From a checkpoint of a small mixture-of-experts model trained on Wikipedia: 77M parameters.
Below are experts of layer 2 (counted from 0) of a mixture-of-experts language model. Rows are named router (the router's row for the expert), up (a neuron's input weights, with its number), down (a neuron's output weights, with its number) and show model dimensions 0-255. Each number is 128 + 32 x the weight over its row's rms, rounded and kept within 0 to 255. Numbers have three digits each.
Before each expert's rows: a language model's description of what the expert responds to; "mostly gets" lists some tokens that are sent to it at least half of the time. This comes from a sample of Wikipedia text that the model never trained on.

# expert 26
Syllable name openings. Opening syllables of capitalized names and terms, often non-English, such as Kart(ik), Bar, Mac, Win(nie), Tag(ar), Sus(quehanna).
mostly gets: " Bar", " Mac", " Ban", " Ka", " Bur", " Har"
router:170159163156154177149119127128151172072121073172141128145186159104121136106053086162120088175074131103064093168114124154158126155128172101138182094087111094199171145149115127231121067143195137131161142123146084186106172088137108164163134117058107083146171148117145104179112100102139063108122151129131134134090108106117114141135145151128133101141155108111122176113156156114140117070106098141145128091134177101091108126134098129176144080165085170144059150192118101113160112157141135158164157117131149131059131171123158106131160135103139129113098177110067126163110112146159107159127092089113117124155151152077149060138064145122134124144143105143091034142169081112147130157082156183146117095152148168109102060038121081111174111100117141141100125171131136147113133136130165
up3:092110130104139041134105150126176131112204129132084172146161126093164090170145087182115118084125170152138118138167147077087120071060153131113159104138085091148112066119125147117127104119127125115086171137164161146122114151165156201168083134164172153144101123138141120184121100145158126068143123176073145075078113158113063140160107162197083156108138174074119061135156143107101123116151131152084119070123121145151113137173122163116131188128132077068141168102084167083072153106127126085135109146102144132098124143122167146103192116153119196125170142156156192082111195123086134068157082150073149110056157176078115114120096112114136147136147143125121139136131113082109169132162146150071103162104135084123148111202130136142105135112159157112162126106147045145119113123106138
down3:139142195160173104144104166137105148166113097167079138135178096139172188148132124112119112087152156092183163154163104054143089127115135149097108154125130107113095220110141105189164108174133118129124122102086106095137144072166115189162096192128081086108139157121181102141065142134112080140096100098179148088077100139125089100135107107153137104128218173144185108091138134129136149090139131157097117074167138147081201117104122135060160085160075158106074126183188158101112159158147155099119083164086183176093124159118121118168132089143153149105134133130091128112159102092189139116132128125098126068142123196085165170113085153122082130134168085168121105090060089134158108154165116151102101172146105150132096130120122129112135094090104107083128091137131196144097145109121124
up4:079130121084163128181103122121143159123181103106108147148139123133128125119187122138121095103130185105112096089144112120111136081128152122114106126140140070139153101124114162102075143174127135114074131134157119123125135155133149155075154044161167201155087208119143161117124129184154110171083160197093077139097173238163085163127115144109130140100138162079110147137147187145175127155147104120125024051100170117153135159118090145141084184076108098071130124110136134110073176128168133087104165134170117133135142166132137132085198112138114145084185150136110164081095164125083149103045112144158174151118120150100075079132111093188131165119129111166106112133115123080126127124153104100097138143125090173072097166178131125185118154121152156115170108096112095092112161092133140
down4:159154150109142128125134149168132187200153128110113062159133096143142153115143131086099116114077130100100169129149067096130200106111102149128095138095115112124159164132131064070119151119110140105115159165094170079170150118153126107146128023117124191187139102162131124109134160073096105130072151173167150098138137143147107075137107134113101057135134152107145127130121184096137081097154144158125141111110077134142132140174119146103064162158096123147111122205141115142057183181128155150136192104121138186159111100079124134137207061084139127152133140100120154123108136076177218118138141138150163133122130125078161191119106148141095149158096063163136239117138128099108149141156076119131132117126082134130135191133085100116053134136112074122143115136105156140140089084133119
up5:112108127131125154164092052123125125140166140125084169098132119156104134158131104124136087173087233178106125130100119129114124114081107079167092129117115079155116114146095183098162135115115116116106080114149135157048139165140150189105147084095100129115076158109143080122127094109154122109077204198035110124110140165169107150164069138127119098165192131122206117159153147132136194206098169150078131125131150121097113126135137105070136159094109158151145142116080148058112165132096126129141128104047089086118116128132088133142206085106151146148146136095143110141146160106099149113050067135144125145104108183156110097154135079153154136121119136134170136124111086123155160132221137154075145139116099149119140172144126125154151110123156204125150135125106133142170177202131133
down5:116160141148105164115112093144119092098130120109106105084060106132130170115125166124154092152092183174160112102094074136132136151156088136212126128150140122078155185122128106162158123195173114144130122130103139155076140150200191146124147088046079107100153121146186092147137132143167192123063175176125115088124171104142151112125057040150155095160068143147175137156125127155089145120114104170131146154120118090102141152120194084160113132169103117131077098133092125106072130105172102136132192126115108084108126099152125127149213121033131097119120123113121102121157128067155147097086092149136149156179078111122164101092159128147100149142151142138083158116114121142127123159180102092071122111092094143127120118124115116138086118111146162189156170099098117220160101164174163
up6:089075104090106115185128128148167151153138144100108100120086171065096131111140113145117136150188150153097166107162104156181128109064052102105136146085092125181185105056178141080126093139121115175101115103185126110129116159098135182135114136141132120107072179097100090131180129112159119107097144142098150170141182169131111122114167188118101107122123143151160132128179128119153135163153174150130099083181138135159157142178141090166085098104160054087159163184155098170117134053106129102174076177168100091079140130152117145120123075163130156071172105096147098142144093142105159119074149117182090130124135177109129175154165110119114098060176149149143145097109180113198136100139141100089138089114125154108056134153063112124179118109144166093097068099091106100160129118119138
down6:160095132131170185128155165099111169094079105162136166152135146130139113137107166127109096116115154125146129174131100138182172099128124151068157204130135143152196174113115127116143138113091143092091109100138126159107126116084101156129133125142146101088125111094084124196114140174178114132185101143155052155102115142165170178109182179140084101167120074144100125141132180098098195127084127155159151111104077096115163082123101099127114131165090173098076138134159129100095144120151106155120116144157161075123145108122199137122126115174101126124142105079146097101074131131199112155148121139076139104190086114097125123094098201148130146165191093151153138199180045106125126097120150080083179098068073100103074062126119136155128095098115119082162142144147127204116080102074117

# expert 20
Include verbs, common surnames. Forms of include (including, included, includes) and common English surnames after first names, such as Smith, Thomas, Jones.
mostly gets: " including", "ment", " included", " include", " Smith", " Thomas"
router:123122093111103093149139099156107093105116094155088169105181154132093090139100136155159096132103092148116123191153097139104152162092134104127176142125057092176143166199086113163149152120149131094174115055125153145175160068140171140113176131170167120185081165070071097189104099138126100135161176166133050167105118205142113147132128110131142066128140150089054147149169156109169093091043135135133123144132054146147099149111188101157179065156077146146078107159153143133103157156158144123171131118180130097142144155138164123110105137128097143059152099178145138072126106110130091163140173095058131103121143133137151060186115121144163147129183160114119113156173114124145120096106103171122106148151148128085129115068113087171084124135150129091163137164127150109178151142126146
up1:159123181085173101144148126164102127113132091144186124144109173059113094126084106160147086095137152101078101154121075150171126108071157048097208105120095134185130143085118091095142116097160117146094169083138150131094127123123115141163099132114094118128171143082089156148125117150114086109097126145113131127167149182174082093122156188142093142122150095134132149131161148093143125107125165167135142127142162124120179120112149131173065093143086097078151091197127121139156126133091113133204115129098107106123094178103104163116167159165123145119129070109152097170146102180170155164147113164149116132163118167157126134132094091095125075107174098136107164095122161154153129102155167149090169101083138147030098093126099077135174153089110163082099036142081096178126182153056197
down1:103155095154122160173157109103137136105196107157151117115093169156143164121150126162153130059133147117153159161115142168197122105097135107124103084162132124124140146113114136154090142152189130170173134111120109112129100135148112117155170135114130170115129141066103159090086138065115137089180191093122095132138136119152079156096113162111160195151219083143085143132114025095165166109110134128063151099103175044118097095119145084115131063128080218121141106136095115136097133105141097156113111157128120143088153100114109178103153170133151202081177147087118130137152152123066093142117120159164079124105124141139145121157091126181059122135157141122078104116075115121117114024116130111133175108122153135098062150149132119115128101151156165153147097135189153130058175166077127
up2:146089171139151186117143181113176156149136100089147077096119144118120125182063113138134124182133163161068114076147112168157121115064113124120184080119100109179140158104169077112080081179103132127105128092148101126118118161141142206108116104122097127084139111124098121185136146141129078065110114180110139117091171092129152140105154120163089173187164163192185174128196077102118145083161207197087129088146118081070155111160138113155068067134088128084101135161119099118119124137129111135159085145120106133055095140183132106140144123157123176087133129117115138143164111191148093147143128144167129111142150229119123138145074135155177115101187147162128082170132127130110118125143097097081136115119096138065135089134106076151134138104103194098144088157117113151142127105102157
down2:107136150116098161110138137077148104198109202197176153098153107104133152117184085125161117141140092083123120165057097178116098145100199145142143129165073064125095134163066069171125143120142174195135120098119092185082151127151096111106175171121142081063103168061126110156089150160079081088145112101142122106110122107102139137099142166119116122130100119110124122113121036148112087127130079162120162221117144159092142137124141157106146182139122120143121168154062111195120135150170116134130139148122072101126103210172129156115181060134126101170125092118114124202095120145152085137128116170106103152155147140124110073131101123151109108118151133165075129125130136178175179130142133159128108143102110154121166135141158083155162143100126103162095089152113114043155161132087116
up3:146096108173134124099170139109148133149127071133104091111105151115136138095073139142173081137170155171069122125134095154167163116062127120066164071101105117173098133131141090111125077102179130156135174096136131146077111170120103194135089128081135077110145146088083130154199153143145089111090110116136175144141155145129139068136140192116105155104150144113173142076174167141179152084183187184120136139125109123074164123126121099154058091193140133096153154179151104129155167115129109159186140099144134108092104143100132118153151103152131142142118100134122133173138074170157166142123105161168100118138129155136164146162097128130173088094177095165123106142084143156167147063141139121119153059100086153070104077094132077108185129112053148082086067161102092187168106131074188
down3:118176173142157116106192128078118147088102144114159149151192132160147117107145117130096136141085116125056102205126121144096125142153147185168176148159138133096178147119202157066166132100179074145209115098082154133142147112143085125123134088089121114150116080149127150157117090126058149132160159114166126051159118062137109137108089160143179158136120123111183114150109078082121158137086138164156054124135113118126130133086115096163159133115159128134147094119067090179110143150103090118135206125083160131115123122186144141119118146109116123126074137126085151067107163136081104158128052120095058107099170146126147159126068173117096102138119136127106141121156071118105145100102187123168125173116151089138160192137131063091157138074225110122139177110107125119089140138150147
up4:114141191144141137160147126175111153098130107121136094107170141055104135131098133160090084132094176114085110072132108166142139105134147117083145116074100124170104039095136132142097099133118150128118161090109135170112153154103132235119109127155141113105121162080095115195183145169121105091156134149154133166128191133107112136128164218083107184118168132137161146123186179115174135084157183168082126111119167099080182113145131150150083118143066132129114113161175059102132149127094151154233095138182137128084067115141156104096168115146122161107122132107094123137118080186111137147111081140160089150102139161135127156134078064151153096100164133186112136098116093118119150125108198126076178069095111203093101092118130101134176153102115133109082097138142129158132127128114153
down4:175126139146117155178194133093148168162157130113107121139144072090105079097138061183163147151116090076124111144087077153054108144066137177150133126138114128135198114123049137193123181130152138173098125146083089135110119133122081143104126123150092162130129127114109106088054124090124180097160119170105130108087182094167136154127069161142194183154126150163089162103123093078110184153099080105139108154142172071110092151124108105130115120086086126132216087155113121112100141122168087166118170106126112167158132140078114163107139116133185095119147111174190130140153169056150084134091151086175115098056133180151122103110087169111107125154146134108092120137114158192149118109188134118105097167121099101093174169158099116122119126108127136197138121108128124121117172182138090

# expert 18
Titles and office nouns. Nouns for offices and roles after articles or possessives, such as President, Minister, director, chief, captain, CEO.
mostly gets: " President", " general", " Minister", " director", " Court", " General"
router:109118130110098099101130127055155140131129084180162111159131156129080124109106158140203117159127163172127133144119081132110160045072110127179153078081148052162157127176142130161148139148162146082141136115146147138148139111128120165146117152146157095129098112104114130175134138110080119157112178152156128162132130102135176140115162119073082069126111162171115145170122153103178166082062153142131095150055086136142187126121134074137164140162064162063171123166140143074075196153116166168139158098086091114131178165056148110117113155123126154098205124156155136143144154125155090132057173120071142099131100169134172084164083160086134119115152119142129046185109157102098071123155136118150121092130091092101099071083163118129175106109164117112181136139093088138131123157114149
up1:078104150073089065116145197090150151120171130087105098120138201098125059067122127159069123158094130146115145109116151218117122151106107162133127098121117123148119117149144163161138073108072148123135140107157142145175129155130164096151177156069137102126131210166091141118114106133172089071162135106122089063154131162126120145090084094101129141094094170117088146095139104146177122122137133149096084101145165101105099123109177161103134104109150150054125125114139070170111183013118145164111164122176084129123152148135171159126126095103154187179096169082146080115136090109108185119111123126150106136142167142102110142112134167148144116113170149132156099162160117096152107114151122146143141126152071101125136143184122198111134112193150153129051145163077150051095156120098184
down1:067082148205114127124147052143100104168136186127145127109106137086064134146134119113161162103176112177070088154063159153101155114134130184090160147187131063088161133145094088146060087133106112150103158139100079090123126102139126088137121135174150146115159080127172199112128092061116147164140110077136139098135136129108188074126131079092117154146164115116117094134129131165164134096147069165140082119166100082092141130100107132142188173134155101126136112161177073131107133154101109082147140130116247115170130104182145165197132091151078102113136108103190099125099146140183151097092151176147160147165107130135087167121160122093139101150114100051121155104084182128128167094119107110183134105109176112169118167151122124120162129155095137139084138152100125110157126139128174
up2:151097163145163085145160176127138178109085123135144122103168149096071116065063117200112147096118189124097067095129115127163151093123134070043166084116079145192181172103123130110074102137144120122109173135134127144120147123138099179124153112142115113113152172130122159168183125151140090093142123122134133116082134127131136103121121130181108175137102163115143143064166158124133128112132185193104136146137151107117113122156148127141106098157087044109122140189187055132153101136068136129197149105165137129061101142156122110136138110150114178113141148103138070107122129199111127151116091185153109133142123112142109113141109129183172090091178123149109126196139164132205083084149066126139158100122083127085085072133111141093125105102073143179097099133106106133130156117031178
down2:118119117143142140142113126121133151147150062058159119126090127092164092100181173132037136144139114095027094076102080119166168146145165165155171095127110140157115185143114149129169106130155153174137126105116115144145068141117150120172179113133093112146159188169103102102113155131108097089123106119093108142117078186116110189112168113125116134138199146078157150105178091060183126088144130096143145120121129114131155179123169122117118093170151180107138088172124079148133110154138084152149086110197177130101161162072103138080095127133189108102139138136123171118146135123111138193183112069152107177142156127075121100146141063094109201133161098110104119127175100147091094096145109112116085139159143161037169064131118106107155183085159118116126100093150171132137167133104162
up3:152058123141128131185164159100195142172071081130120106146137083107138115134098205087135136126110079151143109190124100113129109170140202124092137116127140111152106150210105119137156132134124180135101107111116134076164085131104120141124150063095176202160145125115117118131135130125132112120113100142078081150073190068137134135134082149116112126188159108133118111118154156064188136111171085177109070135121092104132096114182099082171108149083092106244128091135112127097115100111152131113125126117134164114134134140186194203097113118114055111111146151130096140145091113141196148180117153112102141163145122150095086151125134130152135130124132107134112082101051100094129133167086212170137126123068106156147131107113129127114148117088097139191079140111160114143142184084184127
down3:163102073136175078129109132153153152130089119079106104109090109131149097170148104143124082069158178213096190133137108113160127122224159128117178185080139166153138090137118087148123100114116077115181105086101141149159118085113089168098079140115203109133082178115123104112130124086175152153133029089076142164134115136149126133124151139137132113149155078111146193118139097133199092122136125133116134104104141133148119152071142167129107150138153171152158123166162173117074086095122144153149075128142144101175155183089100113157114120171096167093119118139112166087068097132130205153131115177108166077136159118093091169126138103074094099160158094120141154119125102185103210120122150089151132150118162120110164128133078146104136177120090151061100122149150168086153133068096123
up4:141122153113157109152130163133127115123178107136168073098133126107115159104120139188092081091134095143087117104120109142181126135108089146081157107063086197154119089111158101075086078171108183113124122080112123154109075191115140169096149058126129122117124115101081151189133158127066103093146163118141134137097208115136124141106109191147111111133156128138144141141157125098144132132134155157136134142095156167123163152148201129202103119129110075117123135161164100195141111104122077149153133120165143130114130116177109154100234090109108145122097138088145074135141153175112138098157088168163113113115135211059108110149137070132096133143178114054086078058156148105184113117089163137084127187054132166108118049127157129139151126145061132073115128161115138162157127122117161
down4:163107094128109097129167154167095083076078068130136113128134090043148169182201174156150128145140151094134146124127122125075082091154146153165111160105154097166169149151111104126118137202165143170107072103119059161145095148172118124148093136128127086121099162144130116111099148115072223151096113107136059155139135149172155182174081094114119073155123161188142176139173095113143145086115122120085141171133104115121092136072175116089148085098077156146126149132172127078119125140174120151227114122117159192099130095168125159100147157109077056108097165126144097109165145064159120107147151147092122134158112115148108137110081094147127215131115068126168138118154103104086100095099089159079137142121122158174086107148141117151097120145098105152135097092167169143129139145154106

# expert 32
Germanic given names. First names and name pieces in Germanic or Scandinavian contexts, such as Karl, Carl, Jan, Hill, von, Herr(mann), Musik.
mostly gets: " Hill", " Har", " Karl", " Carl", " Jan", " von"
router:098171112132104159155165157090056145147099110177141112132166140136069084135124136193130122096096128175119107131121088133081150090131143130141200126097065031149159179163177081175163068142250154100135132107138062115163139124123084132099144114146140127105112106088124161153111135168062157152092141163056126164149101165118108141141130131045141089161102128109117175130174114118175098067041114113148103114110119154144121158090186139158137070139082101148188137143133125150151168133112127099148099155091110134108124157133142101187129125109107124114156122171143050127171127103210087139115143127092103083061126170141121116143098120069127142134149146145116107149121124151122081158116142149153084136146158155112127102069111162125082139137157111100184101114085128115129145157082167
up55:114046118143138122167148149134146126105141079117111127155146106154132115168105112134111119066139095187088109120089079155141149164099127108120169118123120166171144133077092106108103080128117159128099160121095093184139154150128109152124137109097105067144118096111060157155157097121106076114091086105139119169134197150190147135136148138174127145103148056126107191069153152143110103175155122123097114123144154138081161158070100127131134115152133113124176111172089123085168125133146133176177129135190142140095088106136162099118175157151162145103099150186147127112143073215116124135122149103109130068176146237047179144157107121133101120071156136201066139086167154114150158097161164113116165103127140070072105097135130064135151084123120121151133093093107073174166144086131197
down55:140102162127100071174145164119100085131076146102162133078137111075109101157079203106110066087166117143067118148131158149127180137210091160150120102194219158133154135097154085126165126045181100147084133149123127145123137159111128114189132079116137126096179098143112143121126147113113111140181125109172176084133105120097117089111134107135143188086145149109128187100143121149109072099171118120118169138139090119157111196149130148122166039190177161120102144131151130114150125064161141151058120096104164101093152079158175126149147145108160128104132125110137065094160034089120161133162141159074134153128142149128120149124140129147127137093145169137141104079160139066167176171112154108121140143116114107141155172107127162125105123060112099197109104127174124073157113095157117
up56:144109135167134155058168129130090173162082080120116137082100171136102134095103164119069151122076127117104071086078101151168092115152158118136147116118094158164169149131192148142101110128108211110091141140124174112134155131147128107179161107095147137153128131123080157127124092126089178176126060154121118166137118107113137098197225139113106140102130126147105136097129130166145182161077141123153129086115209107117129124100127126181097048115114120160099160127100068171137121119074164186143135133139073109132112156179097117117146102142144151152079156112110054160114119130045181130101134141112126137184124129087162074155129150081116160148138094229165154185091102099215131116153150147167175155126118101117161149145121136162188140145122111105066137158128116137126125083080127
down56:137169142177188199107113197129156157115064124122131149178175073168135138109133127104132162159053165109145148189140107139068110127139075124203144099116095131115135153169139136134156093097100166114091078119172146135178131190135095122158126109140113097129116111124121099092142133091171102117097111190119147100171110121121191174110127191111142135067137080121168139140139113099085085150118084137138131124121108066121147079112137133096152127153096106148081189150122081125157115121094105114107151166182120156111160174140086060117169091105133152079136137099141089087123194098138096165113149107103153118149118041090129152108099078080028167147098103130142141168109140163128140111110160183161171168160165112171070139100107076135133151118123127135158198097108094155101076172151129
up57:141122141133149095154181195103174213183087069114112111144142126108136148100108091178126146129134129148113154101107095140161140157144108137080174142144141053163133167068148164121131086106133087210140167059153172199168119158179145115133094156150094148137104054136150152119124130083098121141135147139151142158147106089158090089154158178133092124171063129109126151098147110050201066142090161149197138136127162119132172158113095096172108126119128154151091143140144082112079101123164176147098105132117243104095100102099127130150106152145121146154082139125112091139086070118121153098113071135125114097101101092071165179131144115105089126075140097162106138106145138110151139137102113123160118147090132205123159043141155101107154115115172120056154134106108139166120132117112139
down57:129105114080144146087128148110132164108106134125139183143072180098086115104105109194097139111131126133108141137117132052137112093151061203157088126098125052109098141133103163130091112140103103092132138101150135148107119127116159075106126137148161096122114133128160124119103161103129154120095134112192109189145099125152081124112106137027112139122149136112151120077118134132128151129130129150165128090127019115108135212161145173154115114095096142076155147112099136138108124158123113069184078152148133151154094136165127124155152172160178153081160116122163120177149199090140132145174162118136122169134137155189135176086112147041120143106117128061083122037095201185146127140175083162126071154136152110166114155196172138183051090125129150136137164146140144137109141106164152
up58:121071158130139110133137132169107163109122075132072157139138155173104165116100089083115153206088127107124125087127084153179138170110174151140147115129099092157119110150180141082157164129128134136108174105085077184154140145148093169145091161128136131131126034155107099170114166123150143140085167119059119185087124107078145067082089111087124106220133180186095144128095119098134079133149113157110102113119159069166152163102123138195137114129146103152146119170119095140118160124141152121158108136122156074171136156168143099157121137091145100157125185178113118141093143191154196122067145109101149103117090161044108156194053090071119082109134131163129147138123150084096105121095154118181166137097114159103094096094132083117144127120074122090138144110152143156166048109149140
down58:142110180086130118091125157111166166128151086137194144177110174110151205094099133113090141113205108179098125135095099086228138159147097151152081166125123087124118122060161076085094144063148170115109152088165140096128146166200131073119114150213110127151139112074141133170095129131152208134108112119114083161095124153098097107086165113096125091179119122075172160148052192073140102093140095120101200147148061102108106109144108122149090117151125116141167062169118080154171103094107151112127118139121148101148135157163154136137061134086130120110125115139195145113102182090100130105143078170121141130153098138109164170124159116123094077136164118114159114138162144136171147135109106144162097135153142147142171101184139108102070149105080148164115091148138103130143087115122153

# expert 4
Event and action verbs. Past participles and verbs of action after was, were or to, such as ordered, built, killed, sold, opened, discovered.
mostly gets: " built", " killed", " sold", " closed", " tell", " stop"
router:113151154076142093167180090117156137150145078105130143154164151111129076120131120141126093130100182142060113144146124155096091096088175114143137094058094074234098068128120156132176090140161125156101119130160122152154151110108159141104116120179182102132122096096035116112155081076178136120121143114153124159145123130133124147154149125124088153227138108163133141139191156117185120094127108140128081058176139076096198118140090091162130152112140152135158123180145130039092161095141149102129175112108081087133118128041161135127156124147141174068148128123098129150131098139148142108146166132167156108127151161115113131092077137122163118151148120159066123061156147072108147130178170177108137114111125147066147113128089104118198105100128167168132083185122096101159125114079114
up2:128134138093104124160118145087182121127125109091104163142117155123144129159129145189154137175104166127100060186108078137110078143145117091184144100069166105125154089235105174103158065092130088074127061126150143121122206119099145134154172092154158129198119148133105088164126083134173137094100127109140080166138174092065077166137128156132054097101217138111093131140138142149166112101131130125103054113158095144060114092084149145150131107115171136137120134119113082100148172176146149172097177140114079124058181135136135125102151139059104184172093146103154119126130146115132149094117103109126140182135177119169120104102157144112160151131136100097082123132106119133121100149108161112121095144146214153121146139121122130086145107110182124232148096073117127099124106151122148
down2:153194142168067131170176126119173122154155180133106113118116109108132113098096143144122135107148142127129104157123117173117155073124130086081056152090147151131106110131168133114132149091083114135162175151101112144093121201170126105107124115107056115099087129116143176166171127132130086107075126095121153102142082153118148153123155123153140122114083141155174109094181164137173126128144121120165102133101119131092110159110144236123052129104148101169171111000168124109143093111104105090179127102136185158170076102162134122154098104148135094100084119112143139067132125044099124124128126138126140050156143124106128150166075152122157131100091143081203160159129183164158151164165150146120067166074166117168136204141160100117083153132116079069105161129109125102153127128139148
up3:065152150112062132134147157108160209160102098110188132080149122121116078101177131084147101168137157141072090077096150141124127100089179210165140128083097052167158092133150111154107107126071122112107139108190175163126184090124119144094112169197154113108143111170109137147115118141142150138176103061169098096160147150126161151164109147133160157103133158148167161190159184071088130100095130121125086115127089135174137132175118139155148144137066167115163094126153143106121174104138130119144122108119082147107094156125151107180133048109182126088100149167172138043115105153119124154101140130148118099105176182074097143131132168163120094093145164149099117107123129094095135161155147153134135145048051069113100133112105111183087083081168108134127122170098117109170127123154137
down3:154112090125107144141153129128177123111081193114060196179123168079150044106081148126134169146079120089170134111157133130145078064108116071104133038162122055134099107122145162121147149125107170146107114147079126130187101055096130175125146117158147184129129171088141110134175115081150155143117151084104078147162115132151183114078100143142159132100105166105138147133124159119184135074117134116105133201108141127092135137099152141148136117134130137111109115121181101078088176078114158087112119082101095173071117108094172155115125143124095140130221141118137108099097180151108112130130111158158096146193120158122129075131113125143128106148130110129103146190161177186160143105163099146137184120187152099156107083151111177095103061182075162177131127152147133172102130067123114
up4:195122182113114177097067202128092132112170111165177098084154109144125090132106108133116121150118114136121117122093152127129213139175134134123118106111090141142150074139175117142107116113089164149110171130093153189098128139144187126154086127113105095079105087142115140106158151089163133093118101089144144185189135121123097162127099123161137119113162138125099145137168170140142160086142128091147177116113110060153229090118091109158091115133127164142132071138081115152158198111129110106112099167123116130145136138105160132068144139105115100146080167089152110092101132152213141174104146070162111062129137165086174184127108050167096147127187115084132186119137170089066122112201120166105190161166074152128121109125073114063149069135153119126148114113106118112157109166081106
down4:108198085139163184174128137119142116120128073106125118132106129199140126161166098147151121134093128150134085115120116107124167122160173169079134123125163111135163088060103079109127106100198120119116106136150132093072154164181114118124121132111164063155119090173141133143120117140114134129071134055064114163171096152158082107093058100124117169101126171133114179144131160145144118096144115125151133136144080136203155061049118107112140065137080212103102166175135115116130126090184141111122142097177140092133214118114110123163097101134134092099172128098152074149133143147151147153178161170207099154159143162105103146167141108191083134161152105164187110105145122178065078056077117122119108105098105151162159115133103127146072141088066142161161133136116137122151150098132126
up5:169120109165044129102111126105110152113191150093129086086127112138133159093120071158213097124167106055106120090163091143102137131134134144154124084140130123154128123086086119097142091118103087187119103127062108124083136217101107218129088081144137153102118170089132160118124092102139066134096102165146166132166143176117073155113184174110134157127195100132099156067177110094181171133126096163144144180155096147116138092123094125118103129170177181050190076134096130112111133125074133102117170116150086117128099105146110134118119154086145121149110065219137150151134163170128156143105145062172144149118093139165158104138175088153141110152144178149126148147136103145163158104149170101104134119085167116096158133179109090067137139111104125095133101123152166122166098184108123
down5:083166189126135102161127137146098076118135150134146167122083145171095111184145146142156203088119135148152079159063088149156114137132119125102071167147141108087111184141179158149147125195112133099099144156148076109177112150123101052151137094164097200151115131193136066158118122153090137061099135067150119093144097086158187104114120159154108144082099185152169141171117151123141141144071149162201158100076168102140131184135152107124095122128096108142099084080159126135098095129141093107167104144128160139124165176152096163130097170117125080107066118100115084120113138112135104134124127181177132131158165084088123126116152103216099142101160132158128099102169114124101112098130082112140156126076184086188118154104127151111121121107111116084100150131032181174121160087100157

# expert 38
Table pipes, role nouns. Table pipe separators in election results, plus role or profession nouns like politician, soloist, singer, and word endings like -ster.
mostly gets: " politician", " Conservative", "ster", " singer", "stra", " entrance"
router:105141112107120092118140123111142084169159071143118112100093135100131133100094211149166150170114167156113138161128079144153121107068099106105126120141101062162150196214152075147165157097176128072169123082167094129157121125109068138106084166156106132137131108116106152118080166154065093145134152188095147107172133111186055055101119110092143127111156150085088154122127128224150147133082142160146132113043086122130120156121125076136139117151063185091111112152073126107120158140158142131138115139112105144126153172124084141125165154085115160088156109170142132124203103135169099124140210128072108096107075157129145098145133114090104107124171178116113066157150139154099079119155150170159094139109172163081119092080106173176116165108119146129162107124112115174128155171101142
up2:095170183152082084141178095105147136133167070134172073176119128081107110155068156088148101163163177115151147109108096175141155111144143130118120133110106222153210104098096104158174138119113132156142152101130115149121126145139108184143102139150111079113132120133114111134198157163127103095085153092111130152111171173143113176124166092177126176076088187128117177133117200119101128131106199170103085107107124091122133151115119082119101137127094143110119137143121090126105075096117146142172162127175160077126138137182143090146138087146136145145139131180086126129101094210057173105125116114141123062099132156099122118136103192178182060118139094105161102103109113073130130107117136066136201086104083087096126080150154067188098135140158144128120136104148118051153097095114149
down2:123193150190125161133108102168129124132104145194095134138080079118164138090134171131175140118129162112173154158134150134079099091105193111103126126132150140069146120144102048124132172129144057148142192104141102107166102113131133116107162088125125119073196092082154139083181064138146160141152136090165099131145164059187127047045096073123087129145072142169189112170111090052095152152091168148134105134108144119112130126131182082151112158093139150147097107110189162122176086173112142147136132118143125141082157109112120144217119150147096090143156162070141151135128116125152100098093088136120109197122103130196155166145153125094168119119089116119136093085030154141140136139123131132128096135085103130107108118099164137098092148138113122172165148109104141126102176158084146
up3:202156145137054117149139138115157142106115085073157140123076158163090131112110151127089059145151067125124114145122078120146112110093143128161137073093187181108124155139093145145111091143075142149137157141131130135106133122160145135080113088160091128145119107118127097142155134144089125088096150132188171074112182138145108093182099170074106186114086151144109143025091123126140143132157115171107081152114158101095161123081099107159107143139179106159138122130160132175151116137107122202157089160168144136124151147177159119157112100123141076114118127165110133197113127175036172152174146213156095091118088165073129152149192165150123095161099070115109115104125142140111130101202184097122122085094169089112150125143150151122141171095061145135167096132066115153195089128136110
down3:095153084150092101161197094167139117150171097128173072182081144110135120108119173065181120090208120105174087142172142109166141125141170144037138136153140097096144156161113130156131171166181115116102183171107150101103118142124118103090096124143110092157148099088162147108199096147150162144145082093090119076172109093180097099066134104106104105119134131140124130145119126036116105149129120131109105093114107145146123153155177077090168206129124099152193098052121124104111121149134128151124126128115143167115192115080091136169081120142139156113155100087125166158179113143126175156061131137109126075116180119176135153134175134146155100109146148128081106115135106137129128078150082097127079168089112057124102164132105093098100098143152145128226151119091139183120120110174150
up4:155080123151121108134224097161077138127091116124122126062113156175088125142079103119118141105178098105101105127129098148104147143154105140099143060096087150138085059101141098157129147138161095161156103094139106189102114171157175196166098137109098131106149093129174083161179170068156106128068094125097115124087104125053118094123172101095082133138139114131172110071139176113089180152154186160076196103145152177084150162155084049173127085138101097183172129195165086125111098094111125113147120127109122080162143154145106181079089133221113143105116131132092117139127120185179162141117131124139140152132116106145146190145086089107161071105121118107148147127105131185108164131151105141090154139172096128132107108128096089105141121134094149177113049134139125136157134093124140
down4:083171110083095111161162139136111114174090114148167094108122111123114132095131139097091081122168108171132154084083123198075094083178123071138094164108156200119147068045106084148126137114189174097071153088203095108092138115165151126126152133108158161111135100180161117227135139122156128142115076097102105131096123127154151098132113118149074165141098125185107158177115138153108152113131162134116162139109178173107118199140122169113156123092123162127103119125164106121056102088094109110146081160110131145151113127160160132049160114204100157167121182054053177118149119153133155113166115152110134144126121118143093159102160141069169156110082130123154137151133168137057130062124158150097149069117150170134110168133107181180121154102154115141114112115154123126169125097107158
up5:145114156138110115157096126110138150106069087124188104064146142090147072083090136138162093114140142151097100074125124139092106098045121085131167111106063121177130064107141148084129097116099156174156179120161198142125128161107149195139084124109147107138108163112042158179168064138195106087126074126120086130089128134102106100184142182140116131087154120176148175093161181110131132113138130176089113099165186128119131139136116115175104097154087138103101198199118110154134108104095128097147162121168116132104043140083147139131154104154139151110107155157109129193128075162092152112145114105160138098100109199114130141154141141137144111091192176183116078109122146108106119109127131138133146161167086130112124103131112062107159072147157136116095142188138114142119092113046185
down5:129140088084098156194100105130114094132119077161145129145159192079084116141101184154160104124152142151185131124125116135166138140083142127098151155142131133174091136099080118135171117131165167151148114140097103178174176120145122064081119111181114168145072069126109138112063102128140121117109128141160176100083149096175101131090184115139078180186138125119064113080133171174159128133103201195135126077144126097161161050129160119079075180140156116154058152144143121042087112146088130123121103129139132154130085149146140158056102179107113127081162158157106109181155155136138125151123100095117097142148180140102146141161119147096087098066113108141142105162141154147104119151121092156104140165130118103106073103123118193158143147092124116079161171051082112105126166135058170